{"num_hidden_layers": 10, "hidden_size": 96, "experts_per_token": 1, "moe_layers": [0, 1, 2, 3, 4, 5, 6, 7, 8, 9], "normalize_top_k": false, "routed_scale": 1.0, "balance_bias": false, "lr_router": 0.000568, "tie_word_embeddings": "early", "optimizer": "muon_variant", "learning_rate": 0.00232, "beta1": 0.95, "batch_tokens": [16384, 32768, 65536], "train_tokens": 265900000, "dataset": "wikipedia_en"}
Below are experts of layer 3 (counted from 0) of a mixture-of-experts language model. Rows are named router (the router's row for the expert), down (a neuron's output weights, with its number) and show model dimensions 0-95. Each number is 500 + 50 x the weight over its row's rms, rounded and kept within 0 to 999. Numbers have three digits each.
After each expert's rows: a language model's description of what the expert responds to. This comes from a sample of Wikipedia text that the model never trained on.

# expert 6
router:528508385461385575533478568514506463538426476477514498525474531558518544463555517612476447531445537510457485569463598511550505528537562388452385499499461497460535497468370554456500492491437516485507530525530528450564499456463426513491601550511466573424554468408556534550435501488500457519
down0:465443484523409522465500477456498483457499492489532392496608506570514502514441590389510498511589527381482378429485401403428508460528488482486493522592464544464482488497388483464485489533501478406525446524460572498492542501552518505454464540557468474448408456498428542481572544538485536483
down1:479461534427426533542488535509508577475538466549537438528447537480487497565502509457549505539549414502469555503458533528532483451476553506520436405469532367455500530533493516553558541536465434529481496572548514467645480461447395456474587543522465512499397566446590470396521500498526472388
down2:460373487446420483546489422498559397538512555464448491450481522556493510589520482473498495480431522569511493496556559543437537509542457385571469513448438505548533464530639563474519552492481502460541515622567510553483530380481444488481486530459490491513498604539517498468531583485545529428
down3:542494510383477434542589494606525410460444516516575484426484634430447509501478536565495568476462469547501441493526549456538569548547502502480524421488562486567511531467434434511461451519599461509542531580501459513438454498526539510488535505513559551564463452515601469522441488368500466531
down4:473540509521477590462560447495552483519548630508561479477463485421514610444535476527494545392519550467498481455580524455559479443553503413512440541430473505540562538486511418559501532464549455494487500483480538456488582433472438598534469485406511479584489504511539521550476482523505324502
down5:548522572455506528462544493562515510469552493516500530501557472475555475483476492585420431379546522467480548523425485432528449560405499570417402491611550473472550558441483501463529453531545432403517484492384460485454476490561569482521454445457429468502487427540402428526536527531548515442
down6:587502478512512473571541471471474501546511503464585489541513458480526636662456528600458469459544526576581477513578525569473497472540490585562430544505600604469568535547463404489445421496457477565439486505485520477486473510458546521485512532550491508485551449521486528534418457575446489492
down7:497431521536587474552456571451501518519632486566373596487462450524496516637604533516486559405494526519510501512493505566553514523491564508599476484491544428541459511489460491486529534549435595455456537409505531524538495513510537488493483475591462522510444508475476567479493558627467523549
down8:533512540434552435492549556502493475463644550570544472432471558436525520495504517451483579467609437483496538492502588527606461505473476440484490460486557533432507445612464418551498537445419500562481543527569446490597501445501526492465487529501564418482502547492584502439466485501534379494
down9:545474496440505441442434475570496587518484467509556542521414480559584487546466531497582506531552441445446513473464535495526492597547592452507514462428535515479437511556493448471563588506515421462512548508436496514563408508481486452401503468503446559453561547501445425521553441448388625510
down10:536501481485481486451485535537584547529527546476444415442481456477475469490487494525453541527451589349564520527494487609560517514471477534527567502542452525418495532475555541557478545493505582489479533405373567521443595468454463455507511521421564549571587577550517564552460479427489461537
down11:530550436586481538492539592480438519523542489534501479503558488583492491419510548553477490540606415469490522482460546477517532525521531574519533539554491425432570533544518473451570387526425503526500560460489495565413571593609619519602526492543475438494507455503440471512514562466554574512
down12:457601558441411510522527397486493396514427541574521438476482468491462484456495409500470461563560475474489475458463547457533486557369504537525507548497508421516443623494483415609452509544524512461472605536523426534515465500482553539467514444569570459484437417507512434476466461479482518466
down13:494559467501510478567447586445464552520514518472361534441530487505413416462451523505574528459518476499494523555509529488537564512444519562461541553475420510542514519415429480547520455358547421510560558544612520526487533528453440495525444513501534489506466457479644456401479473460550516550
down14:519580498409528487640431557415517572518476506501541486518481583497511560501473583480412516532485552447566424494471526485498584533525519533596459484377527468532467455467571471550495491468519508529539505474619535560492513472455489476468550521449548570533402432552382549517523530436468490481
down15:457579459386457403476531496554501457477548482532531520503587529565533481555438468562370489508485488412473520516442450453583481584482515477598508405484560510544525468541473420410452510525522498437523553471513459506503541395563483550530651509588490483485512475546440467469509480500480479497
down16:536507502550556544522499457464520547590517533543438449517501490546469491461559501536420495453613439428566491460391540507511518477498460507470535596501464486580506421537451536562415496462573495622532455456479480523538505349550442521507482501466536533555492500556473434442563549548456413413
down17:447526468495520593467469481479525560509519467507422483444542570578497572474540478593555502528499561483487599417526505524550449598469542475446533521468424442472483540547467545615476517477399589597493475457468565579435488572493478425464477408498434537490500529507523421488495489472385452500
It responds to: Early word fragments. Short early fragments of ordinary lowercase words split into pieces, e.g. h-es-itate, ne-ither, C-ame-o, pre, pro, sup.

# expert 2
router:437507486442431557612479538509468546502471596507435547469456563550579584483510563577561504577478502512464501508502520548566473508527541439440417502485411491406501394446433523466477546558405474579505514535452503536522495520500518507458490583403460515469457482391568516481513555462408474538
down0:501508501535550500483433624533445446472540516514464521546455483569440457590587408541480446402453503489494544467455473506479534557434453350503537469531511474479549536496505530566467483494480595563448563435527532391526466475494548490479400488367555514515488544455560505480422530447498474528
down1:513452499485445531523492605436477563594507532583559602474546426556460401531573502444469452490431587432454481557467564437543515471504494438500532426501545392494515469474421480512522484444599400514480476487521450524590545467423491481544501490509581513549490444564559497500454520458560465541
down2:490521557514447481509443519482484560514487525583609474508467455552480604494530387400478490448443462547494584596423531576484559463445479572579525551465448453557517409501522419604446488522445558552504493489498419526461443462531474467471493527483480478516500494453396565544553555491510532418
down3:415540564550453659515401392503499521514497549539487421500531483536540623578461499550518491481511393442518508483556516432429486435523505488502491491551495576479489542447504477446439464519537500498493465576550457534547527527449388479408552591547538533497488486600513558538530528544515494463
down4:444512546453413574492532500511446570571433521477498466498514524492470593557435445592531473422557498535534490486456380434519475530470481470487376548543583541503508591463426451519471529510526454424528479501530481547420496548643535505546460466556602550531526445569486476473528517551445485484
down5:504467490562509586460583552554596516489540465458549477504505492577423574562526446589483501348543522528548516555546523551539509502418502538419511561464494489465463459522401448447472546510448564496476436391431489447443466524443541550472476448522536458607456561554542476520453470494474444482
down6:558570549495505578573510479405494413514504526471399464505518484472459478581542543502496453474541518577592379454554424420519465447543484517539381459442537553508500551500569544537541520512546526613475505512419515490444483481467465509449390505473598559512449496572525509486458522483445424507
down7:513540528538505454496499588499582459508525453510541537485518521490517514499468583525376446486504429439593570468580454554542564502497487557530573455584480478400535513527371462488512474530521512546426499500540479466556465490362489473420461542367582568526495446530465562515462502484464513442
down8:479491377600460455483475547449526462506524506555494463566461587555480522530496548501525480447538415543538435477535479423461517543465482505482497544599422376441473505480505468520548478548456539450467553465414427454528372468556476456478459431441466420535546427574435481503521565555520548547
down9:479519503385521433607557491462480529509503522515404515453539589585529517511514464478526466521545511460503620517483465529421514511356486399494534415490565458560494461558555553606519527458483463544546472420498465452490564439422583500452491463449483595480508513484452488493450530445508568492
down10:493421596448510465488441431535478486548503498498442517590516508434499555510454435493526496504399521552493566585450557539483559527542443405490535512416495537484518474544514474480508612530486443461442345452481563507500477505533513547559467503463511493419560442390516530570535512409451428434
down11:485528480546533540545540500420562524454452463575548495425484564472443489412553427460478502518529483562489515403460506423406525563496580475563498522550504488516388464505572538471476374489456536476447512532556468516454505564583451494548484572488511390500455493439561444521564404485575458556
down12:445507497488471522474489427472491535485462471510458564455529366495473391435642526542483539514441468603492460501497588570485574569499513504418420433545537464499552505511504507483448494598469398488496388525546475543531545506405512508515496499560500434468505511472537456566551596487577476533
down13:536476477515558511595444569478454528473450449489509500515429516474539564432499506546441443409551465516407486502521506446503477494469459467520540437382493522517556584538488491576526439503483492533447475332571548496437521664428582490477550450461501490439555489491515495507496458494504553589
down14:556522544568451490497482461515508438487437506501448444502498553504533543530545575553509394365532447513510471494497396501462489455442457482426542435572544430475488479458541445520533578440548452430419426470411550519543390512551553547539469424463512529573447516440513510466537505502538383457
down15:577499477548577542498562501529575470430638529476527552559511445607506463553607469524490510510454482493515570539508499537477497438539573463557485563610513526484465425490447499481486421527508501504460472476482538518598478497389505508482512576532518509476513560391439532456439452414605544453
down16:468554618501557455467508530538546515451531511524486494450521499510558466439576533427510416549568521552438558482486512454565456445612452490525452481476516430472444530545477461501557539593468507398446495517564533494499453540591559407490526480585448418358439553500512494455500478494408503486
down17:605535551445462437515544492504502382438508506527453436511514469458544441446398497492480520436598494499473520442502561446470464467498477480588420500465483478465535439532564511405484476423508503536521597464609437495538488550510460507488485491440457538364479563498542486520409509463452492376
It responds to: Punctuation and function words. Apostrophes in contractions and names, decimal points, thousands commas, and common function words like the, of, aged, e.g. Can't, D'Esterre.

# expert 7
router:529458464457445641488465558508545471480509509482464464456453533478540559511511486536541519553512460496561384655459602420533541465484564461488443503512497473382493460468417472436475519501454505571459460520485506523493463505499468429521603525458537561414436400431558477489484497498404494476
down0:481539465593513462518567557507508465516440445523549451524550430501616442434543562520462490542436548468518428471548485563512469378557518562473559496593493497445509498483560504412511435566601517475515507590445412556472555539455552404486562460498472461528576456472516575521413477505543504508
down1:455445490432566522413447496529432505510456538543538575532571489543556524467433412430512518534415509551528518509448418516477482535466554482502474477610551509467470478528376461515468482516448544440476424582456437495528515469536503513551435530522338398496456529543466569553541493507416484550
down2:519467486507482573493631481564550478446450502572571479375417455542492560393459411515520496435534517436410539488483461470483474456526438507542467565573440484564469531586409527472490495508492465514524506581516520443505494521494461517482566469356442499495515486538485425419529472525489596480
down3:478415454452489482528522529559553484549496555512519481467428510547540547585533367528504566371552480520525577545441574482486482472507528509543499482333583599511491528484537396453476555542512507472420472524548525526484468510475508507444548520461452538513578521556537383488576489466495556484
down4:496471434549441466473501496521520469454526525509400436481403501550480515537457497520445578514483505527417537592596487562475463463444496601456490479509444480491472522496381528574557431482548463469440408493476598518475526494436448541463461595494429455493534388494519491490502415453617433507
down5:495508424554482516478540444502592429546533530496456520539464538442446524446502521628471478460562498548490435471463566474437601464477504431493381419445507548520518440531540509458425402439486476504595536449601546468459491436485547532482536507547467482468552469566539463590475598521574463494
down6:521523618477468495495574527510493496462479551531486585507485427392502575576517484494465547515439615393566528553569491444524481521503447558575468585620461568499490504469519462481553571535463519516468469405543466547541572593509504558490577596495554536451526533495491500573474509553534481463
down7:462500421484503424575585427555500506556518569523527490563454431529565510521454571489434457442558466443553488529563535521450564505481480539435599489448527443509519563467521424487583577500531449480476569441547391522509447397543504419467557458492556562460490558507614558528467490467511556512
down8:529456388416469465577560522536491523480486472452555511401495572437526554433480458518496497546498445544505535456473522515439549493455550520441477435484574492532453477663578408536436451478489556517476532483470423414485483527592520535554560452498516518536481520382576568579464461529480502508
down9:493455467475474434499523507539422514485449536471598666517432508504532422508496480403474522458520487456460431452498487522509469490573487469519532527470523506449406379439432443446560533488496527523446454577487399490560595527525412515545583437478455405527474539542472518466454516508427475455
down10:513573514490561472571593427473464458498500532514445387472457568506524580581514584516565505548537411536499499434467470402528444505495502508488461491508551429515539501528486498572542490541484502495522476479633473447565533401551562534472494466550458524396359510422542543501504476476473410493
down11:434544477508449519473527468549460490469490472493403450428639488438525431467530474533487504579551513378509554490441452591434525551467589563514545552516457400480489541480513453501490515509592446460524535524551484581526549553392548404462499510539504464491476426483531511460545511602586527514
down12:504359488412509538603444466576576515502452498475470571499531524528563569525564474471479432467549438399476498481529443527515530503537466453537473511388476409493527464498510464430451550567420482487403386472469437492534487509428518519481555436555491482548507569490484460480529541437525583431
down13:465416524568477482561440521554516473488521540498523444425519501450491563628534553463512546443486593477592456493587413547506559453620500458502432459468455554490475515513432528430441465475498511432450490456387569468525520573454482491425543481471523510563562436529446559587449488495466534456
down14:491394474455486496512552524519487522527454449468579424474502552460499512478409610363537475609553548523474449396520463422535444556491506529460418592413551462460494587449511466406533523506506463476554540525471511481505440490607558522492513477578484476420490489507492496435500485579479520558
down15:496533614450499471454485503548518475433498520492611526583479542489498519523371413489519461538478549519551520548539508577505482554471468508485365446486504541570496487436536426483482539450554478597474479486480438436504613461441411483471474567488539521595471503584589507544474430422517511477
down16:518550359498487478502542518455505418427548524486507488515534506483481541538542537549520603495551434500533540472505546469462455502477558562575537508620573606458468592598443499570526485520440569451517430463463473555543505560449504602460518462484402484479446477471472580563493480420440473532
down17:565505502433464506466478481497483548520508482529469496481431462462525432516410457467456584412556552379445560461493451430490585526488497564497497513486497483427441529439530550439529480496507448467525491466467489525496547455519403445437470514457573468571538579705513503434587553511545508473
It responds to: Later word pieces, suffixes. Middle and final pieces of split words, especially suffixes like tion, ment, ency, ator, e.g. dic-t-ator, temper-ament, acous-tic.

# expert 1
router:429489469476436575572484581530448523476476547451481484523439602561577511564536535592469512491454501568477446557511478513520464517501555518452500498507417413457553399397428476482459512528516452492460454541468483520494449458310471566477556565488596534492418481522480541504539556514492491537
down0:470459535519495518454449481413600494564529482515533502473588476496498539577463401489435449395554489447501626533476361460465496540381451551511583486532514488494527533626464513601494547442527436471504437468484586465476482447451518516465470511523587493543532535538530540495533552463500521516
down1:408622461557470595515445416397464592451408514539534521523555505527541473479528436579406473485479555528528501488454563463484555568464457474452538533569410479443503486425477465584532415510499447523539408516523520578522540515563553451547449490439499492496455501468466475508579580514538514503
down2:478411615410498512530465524573443622520534471510482537525504511436440525548570511471580552532504516457531513542476510573498421413494524450484421489432607442471506436571470529523460562546439594518512576444490616470491539518405529409507508510499566523540512466452544530450440503500475536532
down3:495459482491415530442554413583402414488457550539513573445510425539424522458545559514520560525446538454511456491513519493500518483534499552486478417612397464540481531451495496499569437485534444450576470562558507507554458415549536582540504549441517525509486588501597520445491527626526536474
down4:471487411480468515519500564394410487527478460423405440547499452532500544498482572478588446556472410548540522522489546490463530513508552556486541560504560575439469518539508504539527521425418492536546467573448630464517464549469452434520408501452440559397570443491545542480514439459467434542
down5:465502475521598458492420530456383548540578570515519519449369499431419453519537379542411525492469523545531608504487454528516458504553567604474471451434550491599466536493511556463481507417535609529526532524521498477489471510531457488447474472523500528486571426571566505520469513450486466485
down6:525449499526427365429591501550609476532586497591489439549523418510417549460500561489507470528494580512400557564435426540512466499502464506507478575488496525559546489569563485528522568419440440598496493468507522503499515458563495436513496450481430493417560512451434527500465534424490513552
down7:483472559594530524470423544454527518565455514446513530412479529598556405516439521439401464529509562519426572510526514475498518520488467502514558578582442497534506491595380489527411550431569602541535425510502522504441503440489400560577508539476461502519505448523468528457537498453459455559
down8:433579521573501534506428473509464447415491529511449388465527495505499529533517557500523546467545486608546540417525387441415478536474497466433509492489536430527513577425468453568513428548553495550535536538466568512508518430432431562515415486577476507616490473444551553465573483474446559537
down9:546425438545555470537553555435611510530555516488446547442524476403408509588500578509587529531430470489525527439525503505588594498565553572565440567410595547568566443435444503525486473474538506495499552479507486451532441494527445482463475450528514557513485560508408418514472473524457467487
down10:496449484472416505541542492476477552497380564552437425514471548492472488514512493404488474574472435543447545417463390439408547558538495534530588589540483418509416480505543509448552449508515507517558447518568569457440527523560445469486411431503498456584473532418494545501580530430495519488
down11:487473567501478380445494464528493486526504452479499525541436561381503437511566507425351506505477479532460463466578468459547596582537504416499534459462575397496510471539510406396443515484544435493542512537529489563518586411567488493544458507573404507474496536484461537504509519466493513541
down12:495497484447514538501538452556478459529495464529599542543439535445423558499511434500459444506477514500454493571501418574519500535479521580497528557552516444414505426581445430459585507506543516537353408508454437444565491564397597547452582505424529473463530520484433497546430504480548500531
down13:546479518467467445499498627524486479573520508471372482507509471494543532600454583506467579523633462451548502540534494488484454496492512540567483443568539584543484510522412461530570501433528545509489517487516544506421562490597476536562535466497420492449487333493519591505494489455503433513
down14:570523513448493527524483621473458464556436473534470479475529472513458524470529521478517511523467652396453470397465454407466490486507518438502490497557408513492505391496485451483499463506509478552508458435570453519554508551543500552398499492458448499376491413432466463452538500640460530505
down15:508457457573418522548475574412506579478526398479474523512428522519523527550424434450482514486566434487460557461465541392482458490450625493499591568424534489487376517413524518447542487502510512516478540508459440410461454529529430487420576477536547507533496466496505577408478444503494541472
down16:437451446481515570604442470537518551558468594383492504566521503535496473508532470535472506630443484402521547543448532543522470550495506506497557527526504429490575517424437576459381540552435549412443460554553511491507454475522604429525479521607530560523452514500484527530461535449515500517
down17:503368511446448469592488511542499518593495462480493491456544567516520547540512572531459541468432488497392426491506548494583339402482466468517491455448509427516537538506490467514522609548499467448493543466467489537571572552516540438516595407467521463478501553495525523514416575497432532522
It responds to: Name-initial capitals. Capitalized first pieces of proper names, mostly surnames and place names in tables and lists, e.g. Mc in McCarrick, F in Faniello, Bon.

# expert 3
router:484482458434460504632464572510451499479472497477520520420478578559509514481517569518573491540465459537463466528561541470515473545469577470476381439459431493470557482357416568476514497538395420456482428533459451545579484527515494535506548560519636515460406462456506515505533479521486448512
down0:442514556506438400398446581442453481484462520497496505480460542492455488508456486522499559522482433437593480555416509486532501568507560414496419427527479490455477537518493429452504475563538376427484476565479509561484544457518566522485444552440506450496501450634532553402433557496579537553
down1:491491423474437563471527524459424465395512542532492487517439558597502455434467534455597500524538588488490437446596445485525516465593482509535455516405536580455483513507528410441491484429491474408556517476459443441431450607588577478460516448497478533521497519530567498561453479455497581518
down2:516496498502540385528489478509519493501515456534561440521565551405476556501447570428408411467469473414517506583509470591545538511448512495533551413483469522590569515513492476613398519513529481555505491515460494547455595452538494522483441548492480460506399448536487491495615589473401484530
down3:415577469464598428480452468582392471599552421490548464430497435573452455554515490489462565411513530501510503504497495519556461444458492527470547596544465503454476582487524505578494546479526523527466493476455500476428456543467503530501485459390502417424527435468378556414500527514520501574
down4:448506535522547465418508493478481528604541474493528581530573475487534620430444536422560558563492461463494561468487526331515472502490491472460557514400518568524510451551432462529512448544495567529454547510556600438548560523482466533547548485559507519438469530471531456605508458561419512481
down5:480484577505535447571439577487374525420543464539565536486491535482571493453443518474543529509545548551395517486519452516572446534557499423442470459554451523436546495457403520545574486559539432460469474580413447464563483559484468476509533450497508495555505380535557480485519525561516394432
down6:494479572556587459515580434511520507598485538470492503430502511583472520524516564527426630463477451601482500483481558584429417458503510496460484453498578498489566502463493533515364598530532517535544492596569523504460572476416447593510499522484440515435502519477472576487458491567537466522
down7:527374322554466484567462567534527507527473496435451486535503490644414516452568551540512557511515505477547527548498537557463431485430441472518555534512463448523590566541527541499467564495483549526482473516527497524582513432441589455524574461512485460468518552513547524453475540539584546555
down8:505542539516503501392560532475489437550445538473525455481491481508556499589584565448488417386527480510614446455497538466557471447510439499453490457494426495457514553416550515553473471528522418575539514565570480583432559510546528426506488519503532450407510506394540371512519512518491429474
down9:571519453449531444525502468476491473400525484516459473479480543512497526561501469529555499460504467545553535483453544555457545531474456577497481496481497469456504484607495433577468430501503542470542473482446536438538379453400509344463506448484480478496481532557464359413419376475433466554
down10:477509487428480515456330526512419495469515443444491533545578522490477476606482482542509584442508528427538534588512480528524482503534479439472585490381499560525485473418409467523495541490471566569455456487520577542513492498433573516520451503443468563493551539527556630535493495551401519500
down11:481473570515451484487423558540527504492425489515463550413578442452498418550547464539435512470436541556495515487621558561444562609535529514460398377622522446549507546452479514462540466529398428453513509545459454503491427501489531478546498532473493486448501437504494495479440501482619497514
down12:604530515465512514506535537499558550442472418474436464539503419471425597398488565475546426500492512473505521532564429477508442422442527607417480511562520503463594527460467503589470532492534482503484534525562555468421485515473535444557451507432474535431421541644555521501526545427517510539
down13:491453512611490504450474517437523612532524536511485597464437490519428474526531529528471520479632379549483548473449573500564519495491543528510468495538513475573464508485459450592537501442476537456513520581565441546495484502432563475553425529446434444478472434563570392483499444539537518391
down14:457475570483528529459489520546388568574520554507505469451442444541520484520478511489328469557489415522559535566508503530466490479576516671479413438537570470515490547496470550523425485445482624495511502505554529485426538555536484436433434477517580540520508515508518484484508474513521412481
down15:520538541472448528465507543473530532631391440469608485505510505409478504539496486455497406460485446560542448465553438483602519493431518492479520482478388455468549511528541491569558492551520504412529435602414438514458574492466436418515476472494565449572518503477543419523509472505451407503
down16:472551575531559527511446432485525481559462541488555507549546409483483532459486496438553435587447541575498514494548629449559439513496542431501485470577512568552502500438429532437612609512540539542465553498415528496490468509460555435477411511482473603590449426492526477489494546476553515554
down17:529495432453463508428545483593461532508478504537532522453586550617473545519492559562466528424401508454505487544473385540427535466518543483534558531521498491535453446427463441505508399465459460524458387537491568563512555571536379525505530421418505496431485560445478498557548448516513465460
It responds to: Digits in numbers. Digit pieces of years, dates, ages, percentages and table numbers, e.g. 198 then 0s in 1980s, 201 in 2011.

# expert 4
router:513430494420477614474499498558443571517376489491412459491415518500496502539479624493525546467463502562481496502539619484461474466518531484469426470520410436485496527455438461438457422503409528572478442521500488516501465425411473456430526547512640562457449477486485452516525507485508437460
down0:432543538431544496518449515441392469429562511455588441559450556477472494415589458483405491453451533518485594582551479527492495479472497455517492441475489461464498536417486475589493535526503532488488419550488522541456565464505610546485529575481397385559428467502505586535460491481545438479
down1:490585533441529393442520483567417477495431502537500447530576468407488547470544474530509507425484560518607482468488458530497491542504431472466542390452490502535578550553603494477532487540404551449583507349486526499503587496441600513499449477530511491443492446468517472536484478492588457483
down2:524404353597497520488555390451518442494527470453516516490522382486412563487440510478564430456489514548506481475541476469504488423561563492438533517464487611488501544489500410516538477463530502482532541469541518459525480416524571516510497494537475432452541540567553574497437444579500473627
down3:509561534586629482563480465457517442500576487542481531537549560494483567517455563495570581576550516466588522481464604468566545552513531556579514591519492467566453481481520515562471484504633496549465567545517486486580530563578541493500540531486496560518490485491475531505458429545535548366
down4:505517514499534530547538583382427480470459525513427526481422427578516472483588379444485442516441519430519431464515414435484485447432438555402463464524530505499489436448390489529505485546470460527548565463510459505477622453378480565504525530487519500501496445530496450436460492436518539469
down5:496591483545418478476471470433469584550463489477523416589563518479488538514456463526476436433529590478461405481473508414551505514523472553437544560454412465461426518475541444551453441468495480435494542561534447513529476426586532514523548425480570537466480551482437451475541504627376488500
down6:529458482582627500496427463483491508544636479502447539412508476379577463513536489553535563462472559559515595497475542581463464516475576476399494457421447483467468531468531570474472439454523476448542585450433520507499515479447531485512535560497448453437541424446468589535482464515510565523
down7:643459540512457440409498588552564470492496502437472501572603500557545495436443479455464473471554490411473446477486484474514507465537511499570550512512610578473467491545471544456429387426475468495468479571500525458473501551567417534457364515523516509509536553491540480481504498501476384449
down8:436529530557410459474473521389483485463510492460457507509501513534539492495526385458488432483537516407538527498574441472591450619546505457543525503425564466448493530553578484402505542498564518420456546562474466457395446556473482520432527560500383575425464465484467500427498497524483559514
down9:490507538536477497488494427508547492506535485410623573525483461533577550513393425430477456441444574455409516521524536442407534512549496493504480563435516503486456581540553473485518472466532457414499404514423524504466549404560473612515524531512429472433493465451462606532520460577462534497
down10:444490520565446485479433418461547523346497511557547435498569555602523440499384438440447551569490487559415538593495521433473438530565490537515555493430539514550483550541431509506472481484511559521522600553533505504564443484581526587508524508542471528486491459499512529435593492487481556538
down11:549525381535492558586444421457484474518541462548445471481507483541514470615454385521521466393518471640524503468549478545447423539430479446532566442468535431481538487550463509491460533599484566497524467517382485427532544443563528524442467533522450525472494447472526513496467517450460439546
down12:442606457547542509545446532458463534477577558560533511508421546503454554504525563501527470537486447521549609542561497480519480469491523446538468505507539426471550489507430442561544539514483546434503585417469491470490429437360454544532551572573446523501415480591505532416419510516567544572
down13:518447535486486482538591492593553542474473492392575488526494443502491532468495523529428463553580594416560476478601460611490468526620545509417480523551547508474553550565496457384458480577538510526480518444524496550428500519509530489479488496559558537520484484466523511405534481551492641516
down14:586507559549445442482524464621532424491518506557502444551437486382449517444390398561471534436506630424411550550458566476509523431460507493496453520557483512516529536535585495480529530458451531477421530560445482462494498439574556483545577550465518453501481467493505510544548477540565464509
down15:543461506483540524504480386536478472530489536498517529625487465437494454597418490522543526438551521445596490574424424542460492470498452499502561494469456436466493533427560492512464573550513570440501602374424456549529531379480571490509536479578472529511481594521536462531492573504522456527
down16:455610497476479449548453365432568510588492483508551569465504541477564603514465517551500455475486490625446563419497490402520412493446558482544493499459498519475450456569528526494482553550472530479496510558511516563544384483574493500476495520471472525413553601516486472620539477474480489475
down17:396566487514396442470417502487469587443500524474511551523563491558430439509500484538483469546477645406548487546539453549451486460473513532534519470448504621475464550567400497603414477466442544478482521518392567531415447510488485481530512473549472532556508468579542554490493468492507535526
It responds to: Proper-name nouns, table rules. Capitalized nouns and adjectives in institution and place names such as United States and American, plus Markdown table separator rows |---|---|.

# expert 5
router:436582508424368563506465456550452540516471558431517484485454599561568527513541495582501508543522409541500423520478566536558486556560570453466367458511443412449485496441419495484476461607421549536455473501551471535508421498519473489454559551534538511480437455518525489423498510471545504500
down0:466544444516534465504524591491387543553580454491449432523461439523502455540465501524489425526512346441493546500412546515479527529487491545507490532431531491575446458566610385545542535474397430470510503370527531531509459436550439541469516558527475505501461416522482479504576523459479524511
down1:558437423425426530592412570500445483439477389569513475532443503490539543475537528494462571423546558505537491479509593499493464403537541502417441457449552515526458500492558446493525560508500410440584583421517407544431523569467513501512522436447466536455529475507421510491472535537547566516
down2:502444428501410439501551462524506471565549436444397526540554448438556513550559505537448502455447384530488531439471646508573459455445574476501494430536448459516506396406498501490543481508565482493507493470445452481631541509529520427480505521519437406531552498497440466547481522464516441501
down3:499528516546503503573396521438471485580513479549512577439499484545528575476533423507457591528516542511503451487453571463492539437437506528485480532456538475539539503443588557497417549569496590508541566494553480533531618522500579490523539407474401467539465408454503449484474554520478474345
down4:410547440547438498430525490467477593482523561533524535500416454519504531498451465501490413453573559436565555536487474492448543485540550618473557551500340457476454535514482414518538443417549462529475565425493510441454474479529378478550544523397562534531499556525520494485513523487566521513
down5:428533463542438497411487367513474461468514480488461471549467470541514444404445419531411506531487444409474528515394478572448561529465506471471566543540480503539437498534561537587530442491402521483489464431592545512579476471636481536505468463499483470493419539520454439466558467532565489516
down6:488505413431515523486464507539533509527601590539526497506454478545353548456491544469477592455515522455506496520492457490522494498402579511439494522385602537504438511482514497585527430512521575447493561461494477521432416460530587483498527495501575523495403490533479498507460506561533615384
down7:464529504576449496458430398486555413463534503531533469609504522563552520585488559576565539435548383483537422536446479523467567469570501524641447465460480436422484427532582490464433496536441514506471474495435443439528470461578489547505514583521525460543472556460469472498496525540485478451
down8:488489484446467502507526455498502521416485550378579455532499552475507568483450396430441506472518484545418477501485429547418441422547475593488490592487540511420484481509428491585511510427383569586505460446515515457477517481499462559472457501501445484590525517467524554503535636430446473479
down9:475503489481474592463441601437481535536449508492517579516485549516534558482490467553567504523416523550554485527564469540449472484463459479546536512516422676588566511533482493486516536398478498463518506477512487503491518529416573461442437623456531553441500624560543524571449582470513487495
down10:459489478553581483455399537466522609547523514505598567514559565463512421457518570469513580413446483551417524458530507497529445567516439489510402494500537477453467479560454517507515542448541429458604513480569456534503507468471441441455468432461471474519508465575457504613466554390447553517
down11:501604627523585430500524558510543557469524509526472527465546498452558468475619581472599489597530514447462548523520472540522543462590509460482538540487491554542565418457527498470496459511583453546425477613515445540566502491424468480435533495583512459506513492382525505492463511448502433452
down12:435491514430533494477535479593541551424467514560520474563505489463455576478523496551571533561442608517557484473529549498542513567534487505492437518579565568512435546449542523495547616525494472367571552547577540520521512447502590421497493564535547575528498545604514540603485519442484512480
down13:485541457473418431508478579503521480524498436499478507437484474513543570493502509497403542487499450486478579541522464493435471418502552481476464557472545495455415450399483533513489491546491514533517546499630559487366404478559437498479537493473432456486540624564436370442527440479549565467
down14:434451463568476502479444480495465567410456510514467525593470549460551456489475482368491605461542413467471414515493504400514406520535472446450520499440508500586489572440443537486506503570565504470560515530520558450483525525537545547493449455492474568556544548534581414451528532385568530531
down15:556417525484465536488494431487493487468478508492516465463536526467472523434505517554495473558446469509482553544439601490540563520469497549580622438536448490518493435513457530494436450549495585509536550542490498457392544469534621595613488504533416504466404441468506598517416505450465527602
down16:536504462537502482495569443518557417514461485461497523482559447539546506567544581458585522428456483509434418410540499461607389515494504446477512500638523461452572489503365475558457523527580555471538546563515450528517487519434561508473446505504411431516483504449518455468427412449503487520
down17:549432529440524572575402498398428543534422502530519515429448485437507468584481373496502416402536491459516463515487455481466473494502427488546487511467437486521603462596462410496544458481579441553519464480529500497535565486443491511550499534358480549490500501501547434527473491455461524418
It responds to: Prepositions and conjunctions. Mid-sentence function words in running prose: and, with, of, from, which, who, his, plus phrases like no longer, in spite of.